Weights of a small mixture-of-experts language model, trained from scratch on English Wikipedia.
Experts: 96 experts in each of 14 layers, 64 SwiGLU neurons an expert, 4 picks a token, a softmax router, a shared expert of 128 neurons.
Below are experts of layer 10 (counted from 0) of a mixture-of-experts language model. Rows are named router (the router's row for the expert), gate (a neuron's input weights, with its number), up (a neuron's input weights, with its number) and show model dimensions 320-383. Each number is 50 + 15 x the weight over its row's rms, rounded and kept within 0 to 99.
After each expert's rows: "gets" lists some tokens that make up at least twice as much of what it gets as of all text. This comes from a sample of Wikipedia text that the model never trained on. Tokens count by the router's weight.

# expert 92
router:62 63 35 70 35 49 40 64 41 29 67 42 31 39 53 50 32 66 28 46 64 55 53 57 67 39 66 61 71 74 66 52 72 62 38 56 47 61 29 30 68 36 52 54 45 55 55 75 63 69 35 51 51 40 63 33 61 64 38 45 29 39 69 29
gate0:23 83 46 67 54 37 57 65 52 63 68 50 44 62 29 53 50 41 36 56 47 13 54 38 50 31 42 54 44 67 53 47 73 22 44 48 31 23 43 67 05 30 62 33 41 62 37 63 53 44 31 77 41 47 58 38 39 55 42 76 52 54 54 48
up0:78 41 54 80 76 43 52 45 31 50 71 52 56 33 48 51 50 65 59 60 55 56 42 44 46 49 50 67 59 36 55 41 54 69 56 15 75 67 46 45 49 58 49 21 45 54 49 32 61 68 71 31 65 66 64 76 32 45 42 25 37 66 65 66
gate1:46 50 59 65 57 37 50 41 67 17 55 61 70 73 56 53 85 40 62 34 71 43 56 23 55 60 61 48 36 32 40 24 69 25 64 49 45 24 54 53 56 55 52 58 72 72 59 23 77 83 58 57 41 61 48 41 42 54 44 55 61 66 54 58
up1:74 49 53 27 55 42 66 24 61 45 79 50 56 43 48 43 36 35 66 42 51 32 54 65 36 70 45 61 61 37 41 68 57 34 42 82 36 69 69 56 56 39 40 59 74 52 38 67 44 47 41 38 67 35 40 50 62 26 33 55 43 41 59 31
gets: " and", ", and", ",", " or", ", but", " but"

# expert 6
router:54 50 21 57 28 77 35 68 63 55 68 48 44 37 58 77 37 61 52 35 70 62 29 78 59 50 43 47 46 75 67 58 59 74 33 62 38 54 26 53 61 33 35 38 61 35 84 63 61 67 41 74 30 37 51 48 70 69 40 76 61 47 71 40
gate0:52 62 33 62 29 75 49 44 42 54 39 46 44 40 72 42 29 41 32 42 67 75 61 51 69 51 54 56 41 51 77 52 54 48 41 45 55 66 41 52 40 56 71 46 89 71 54 65 53 64 53 46 40 60 55 49 38 57 61 76 59 63 43 39
up0:75 57 49 73 56 57 62 20 16 29 50 52 61 59 47 46 32 46 49 50 30 39 59 49 75 51 62 40 58 64 05 53 45 72 75 61 53 19 54 41 44 31 56 34 68 55 50 24 66 53 33 76 67 53 84 51 68 58 45 45 69 53 44 61
gate1:58 69 38 71 59 62 48 44 38 24 40 42 58 45 55 47 44 53 37 49 21 71 40 49 33 51 39 49 55 74 74 53 59 43 28 47 46 47 29 40 58 56 45 33 49 91 47 46 36 45 62 34 51 67 40 46 37 70 67 57 65 53 39 53
up1:90 49 65 62 33 33 52 29 74 29 67 54 81 60 72 30 37 67 55 47 38 52 62 46 52 54 61 73 61 61 62 34 16 64 67 72 60 51 54 20 33 50 74 69 45 48 39 51 65 43 36 39 54 68 50 55 71 14 45 51 53 65 62 66
gets: ",", " | ", "000", ".", "–", "100"

# expert 52
router:70 52 36 49 40 69 18 83 47 36 59 40 46 32 53 55 39 55 44 38 71 62 24 46 52 60 52 44 62 55 54 59 60 69 50 62 33 50 47 29 63 41 24 45 52 69 65 83 59 79 42 74 43 23 53 68 69 69 26 44 45 34 56 23
gate0:61 25 31 78 67 76 28 44 65 52 74 05 33 54 74 46 26 67 54 51 68 44 46 49 38 51 26 63 45 61 37 42 84 40 50 64 53 45 40 51 58 45 44 66 19 54 26 61 43 72 35 63 24 43 44 50 56 86 58 43 68 53 36 64
up0:64 86 78 57 49 20 75 42 28 50 53 60 52 70 52 41 48 34 57 56 49 50 40 75 40 35 68 37 54 52 60 32 15 48 67 36 64 42 68 46 36 32 41 60 55 39 34 41 48 27 59 54 45 77 58 38 59 20 42 63 36 39 63 38
gate1:59 63 48 47 48 46 35 44 44 48 61 76 55 35 49 33 64 29 62 56 81 52 71 64 52 58 64 80 99 56 54 60 50 63 55 60 39 62 62 32 64 51 62 45 55 55 65 71 49 95 54 53 30 41 42 66 46 41 36 42 63 28 41 07
up1:45 58 53 53 35 53 76 48 54 45 53 19 26 93 65 56 53 67 55 46 72 60 37 28 64 39 54 29 29 44 54 34 44 78 29 36 48 52 53 67 52 52 49 66 30 24 38 26 63 27 25 32 65 62 47 29 56 71 55 69 51 58 30 87
gets: " |  |", " | ", " |  | ", " |", " |  |  |", "; "

# expert 30
router:71 46 18 57 19 47 40 53 35 54 50 58 30 47 66 54 39 55 36 23 73 69 22 72 68 56 62 50 49 66 74 61 63 64 17 52 33 55 27 25 79 43 46 54 59 51 66 61 63 67 48 71 44 41 60 53 54 71 53 50 48 45 69 40
gate0:26 48 41 63 08 56 31 48 45 60 34 54 54 32 46 64 37 67 66 20 66 45 43 57 63 49 38 47 47 63 62 37 63 66 22 50 47 80 37 29 45 51 73 61 47 82 62 43 40 44 44 35 34 19 20 61 37 18 21 86 38 64 61 47
up0:19 49 34 56 49 66 32 41 53 74 22 52 57 60 42 56 31 81 52 43 55 76 41 75 34 50 45 28 36 66 59 51 82 48 46 56 51 56 34 31 22 41 53 63 51 70 67 59 40 24 59 16 46 27 38 53 32 14 59 76 47 66 45 36
gate1:75 60 43 39 45 51 42 25 43 52 46 57 50 52 55 49 13 90 48 45 57 73 73 34 40 45 46 41 64 51 45 42 40 40 01 50 43 44 68 37 51 63 80 42 62 30 55 59 55 70 41 68 56 25 59 50 30 82 66 26 46 37 68 30
up1:41 49 60 69 52 61 69 55 57 44 48 40 44 79 17 32 38 09 24 59 53 38 49 59 57 58 75 23 58 46 47 79 49 45 70 41 35 31 50 58 50 20 54 58 66 62 47 30 38 65 48 71 41 60 50 41 55 36 47 60 68 62 22 61
gets: "–", "2", "0", "1", "3", "6"

# expert 27
router:75 59 30 49 31 75 38 71 37 21 54 37 19 41 56 50 47 72 27 28 61 57 63 62 57 47 53 37 56 69 55 48 70 70 59 56 48 71 37 26 71 40 44 56 60 48 75 64 60 50 31 66 33 57 70 50 63 70 44 56 66 37 67 36
gate0:61 48 55 75 46 46 39 57 38 43 82 56 58 35 56 62 49 44 66 27 53 76 42 38 29 49 80 52 54 67 49 49 65 34 48 65 44 20 25 34 72 60 48 57 43 72 72 37 40 69 63 68 32 58 54 42 57 77 49 18 43 15 64 35
up0:69 32 31 35 48 45 57 45 87 17 28 35 48 56 77 65 46 75 41 59 41 59 37 30 39 59 48 73 42 73 62 33 54 47 31 50 63 63 75 55 19 40 23 44 69 39 69 50 64 42 44 74 41 71 61 40 51 56 31 33 45 46 40 54
gate1:49 44 47 76 34 52 62 56 56 31 37 38 35 18 58 48 64 43 37 32 40 59 67 40 82 25 51 53 51 42 52 55 54 56 57 79 50 97 36 53 52 21 49 53 49 32 48 51 45 50 68 37 35 14 57 60 76 38 46 36 59 47 53 48
up1:50 48 30 61 39 63 20 57 32 64 35 63 34 46 71 37 60 86 53 53 33 31 63 55 60 42 38 50 33 64 52 55 53 46 68 56 66 68 39 65 34 35 57 36 46 45 45 57 44 33 68 28 46 58 32 58 77 59 36 35 47 50 44 55
gets: " (", " |", ")", " |  |", " –", " | "

# expert 43
router:63 56 25 61 22 62 33 60 42 52 64 54 30 42 69 71 20 52 53 22 57 41 48 56 54 22 61 75 50 65 63 60 65 66 55 58 35 63 41 21 85 58 48 56 55 46 75 68 54 54 33 61 42 33 43 45 70 71 41 42 44 34 65 57
gate0:55 46 59 45 59 35 57 47 65 18 46 51 41 57 61 46 53 38 57 45 46 55 44 53 57 60 58 27 41 57 52 39 59 75 45 68 55 55 62 47 30 67 52 50 43 38 44 66 66 41 40 64 46 36 84 64 86 04 26 47 50 27 55 46
up0:43 54 51 47 42 41 57 42 93 38 65 47 40 52 51 44 38 51 67 82 76 31 68 26 65 28 54 51 58 65 53 46 54 69 49 41 61 51 52 61 36 53 57 14 32 62 71 40 71 39 45 85 22 28 58 54 63 41 38 27 45 49 38 58
gate1:59 50 08 48 31 66 39 18 44 49 62 17 59 50 31 71 29 66 57 45 42 48 50 45 58 46 70 52 49 44 36 71 77 35 44 33 57 46 43 41 78 32 64 45 67 46 61 52 40 56 43 13 56 74 48 65 00 70 55 61 37 50 52 56
up1:42 49 36 36 47 48 49 33 42 55 52 39 58 48 51 39 30 56 52 40 89 46 30 41 53 30 59 58 19 40 70 24 57 34 41 66 68 40 47 65 70 58 73 73 56 47 49 60 42 52 47 53 56 29 32 71 19 52 46 63 45 72 31 61
gets: " (", " (age ", " in", " (aged ", "- Coordinates: ", "″N "

# expert 2
router:54 50 24 59 23 63 18 47 28 18 59 31 39 50 42 64 52 68 29 35 74 52 25 66 64 55 54 46 43 49 69 56 52 72 38 58 55 50 23 39 74 38 43 45 60 46 74 71 45 71 48 69 39 48 47 62 51 85 34 37 44 24 67 37
gate0:24 63 37 51 47 48 58 56 71 12 57 39 58 59 83 58 59 51 57 52 63 38 54 70 47 56 60 40 43 75 71 44 52 66 51 44 53 34 41 39 53 58 58 50 48 48 54 51 64 59 29 55 64 32 37 63 51 57 46 35 36 27 25 50
up0:59 32 66 40 57 39 59 36 65 77 53 78 49 62 45 52 46 44 45 21 44 53 41 47 40 53 52 73 61 15 23 51 30 37 67 43 59 46 64 50 88 67 44 57 26 17 30 49 54 39 55 65 59 75 39 33 67 23 69 42 50 62 71 61
gate1:52 61 20 64 41 43 26 42 47 62 49 57 48 52 34 64 52 38 47 50 47 53 36 54 50 47 24 66 39 29 25 54 45 50 82 29 55 53 47 72 37 30 49 63 58 53 39 72 38 52 56 53 52 47 31 51 39 47 60 43 52 73 34 78
up1:59 48 43 68 70 58 68 63 52 57 34 26 49 66 49 62 53 30 90 60 53 69 75 69 28 81 43 41 52 55 44 65 61 43 73 40 53 30 60 48 37 28 30 55 63 20 53 46 45 55 45 33 32 62 40 45 60 55 41 52 65 58 61 57
gets: ":", " | ", "3", "1", "2", "4"

# expert 66
router:60 58 23 68 23 56 40 55 43 36 62 59 50 48 66 73 62 58 48 27 49 58 29 51 42 43 51 56 62 52 54 56 74 59 46 40 41 42 48 36 52 33 09 43 56 58 61 69 55 79 41 49 47 49 41 47 76 64 54 53 56 35 65 33
gate0:59 86 42 29 77 70 39 60 43 53 92 39 36 44 45 22 57 55 26 43 62 40 44 91 44 43 57 53 35 53 65 59 47 75 49 70 59 37 70 58 47 19 54 39 31 53 51 49 39 45 49 41 50 49 43 58 56 47 42 48 65 67 50 24
up0:60 41 72 32 48 71 80 37 60 38 54 42 48 76 37 62 59 72 71 52 49 75 71 73 49 47 67 37 39 32 22 12 39 57 43 42 39 74 44 24 68 50 52 44 59 25 67 29 39 31 58 32 56 33 63 42 15 56 40 44 46 40 38 56
gate1:54 80 49 86 29 36 31 66 63 65 60 52 47 37 74 37 45 58 46 05 51 63 75 51 63 37 48 36 53 54 48 69 48 59 31 63 67 29 52 49 59 47 38 35 29 34 76 67 39 78 49 59 54 57 72 33 22 51 46 64 39 35 36 52
up1:54 39 53 65 52 27 27 53 63 74 72 74 55 49 84 47 57 59 45 28 41 56 65 43 56 36 69 51 27 50 34 70 48 48 31 35 69 32 77 50 46 44 40 64 49 53 62 48 47 68 51 40 74 51 54 26 49 37 48 58 36 48 31 59
gets: " | ", "th", "1", "2", "st", "3"

# expert 33
router:69 40 45 58 41 56 52 50 48 27 70 46 23 34 60 49 57 72 41 44 70 68 19 65 42 19 57 68 67 72 68 31 59 63 47 70 26 78 22 21 76 39 37 58 50 59 48 65 40 79 43 68 45 29 64 54 65 60 33 59 44 28 55 24
gate0:32 54 67 73 81 24 33 64 58 70 37 31 44 46 48 49 31 60 47 48 66 43 46 46 50 46 52 13 33 50 42 63 48 24 57 79 27 43 48 38 60 41 53 44 25 49 46 43 56 33 36 46 55 38 55 42 41 64 39 56 64 60 49 39
up0:65 37 77 40 54 59 25 25 36 47 72 71 46 51 41 47 67 42 24 55 33 39 64 40 65 59 47 72 61 37 52 62 58 56 13 17 69 23 39 63 41 39 34 47 43 52 73 53 57 43 43 56 27 45 48 42 19 59 65 59 56 57 25 48
gate1:63 66 54 37 56 61 42 44 57 43 54 45 53 40 32 57 29 49 59 65 49 62 60 64 47 55 40 48 52 73 54 47 82 36 69 51 42 51 33 41 70 50 77 58 69 31 44 31 45 61 73 44 47 45 28 41 45 52 44 51 19 49 21 62
up1:58 61 71 91 46 14 44 55 59 74 12 56 69 39 45 49 53 56 47 36 37 33 37 41 62 33 59 47 45 32 53 60 59 49 47 87 27 55 43 58 60 20 46 45 67 51 53 55 76 46 41 37 61 50 78 47 43 51 45 45 55 53 48 25
gets: " The", "The", ", the", "A", ", and", ";"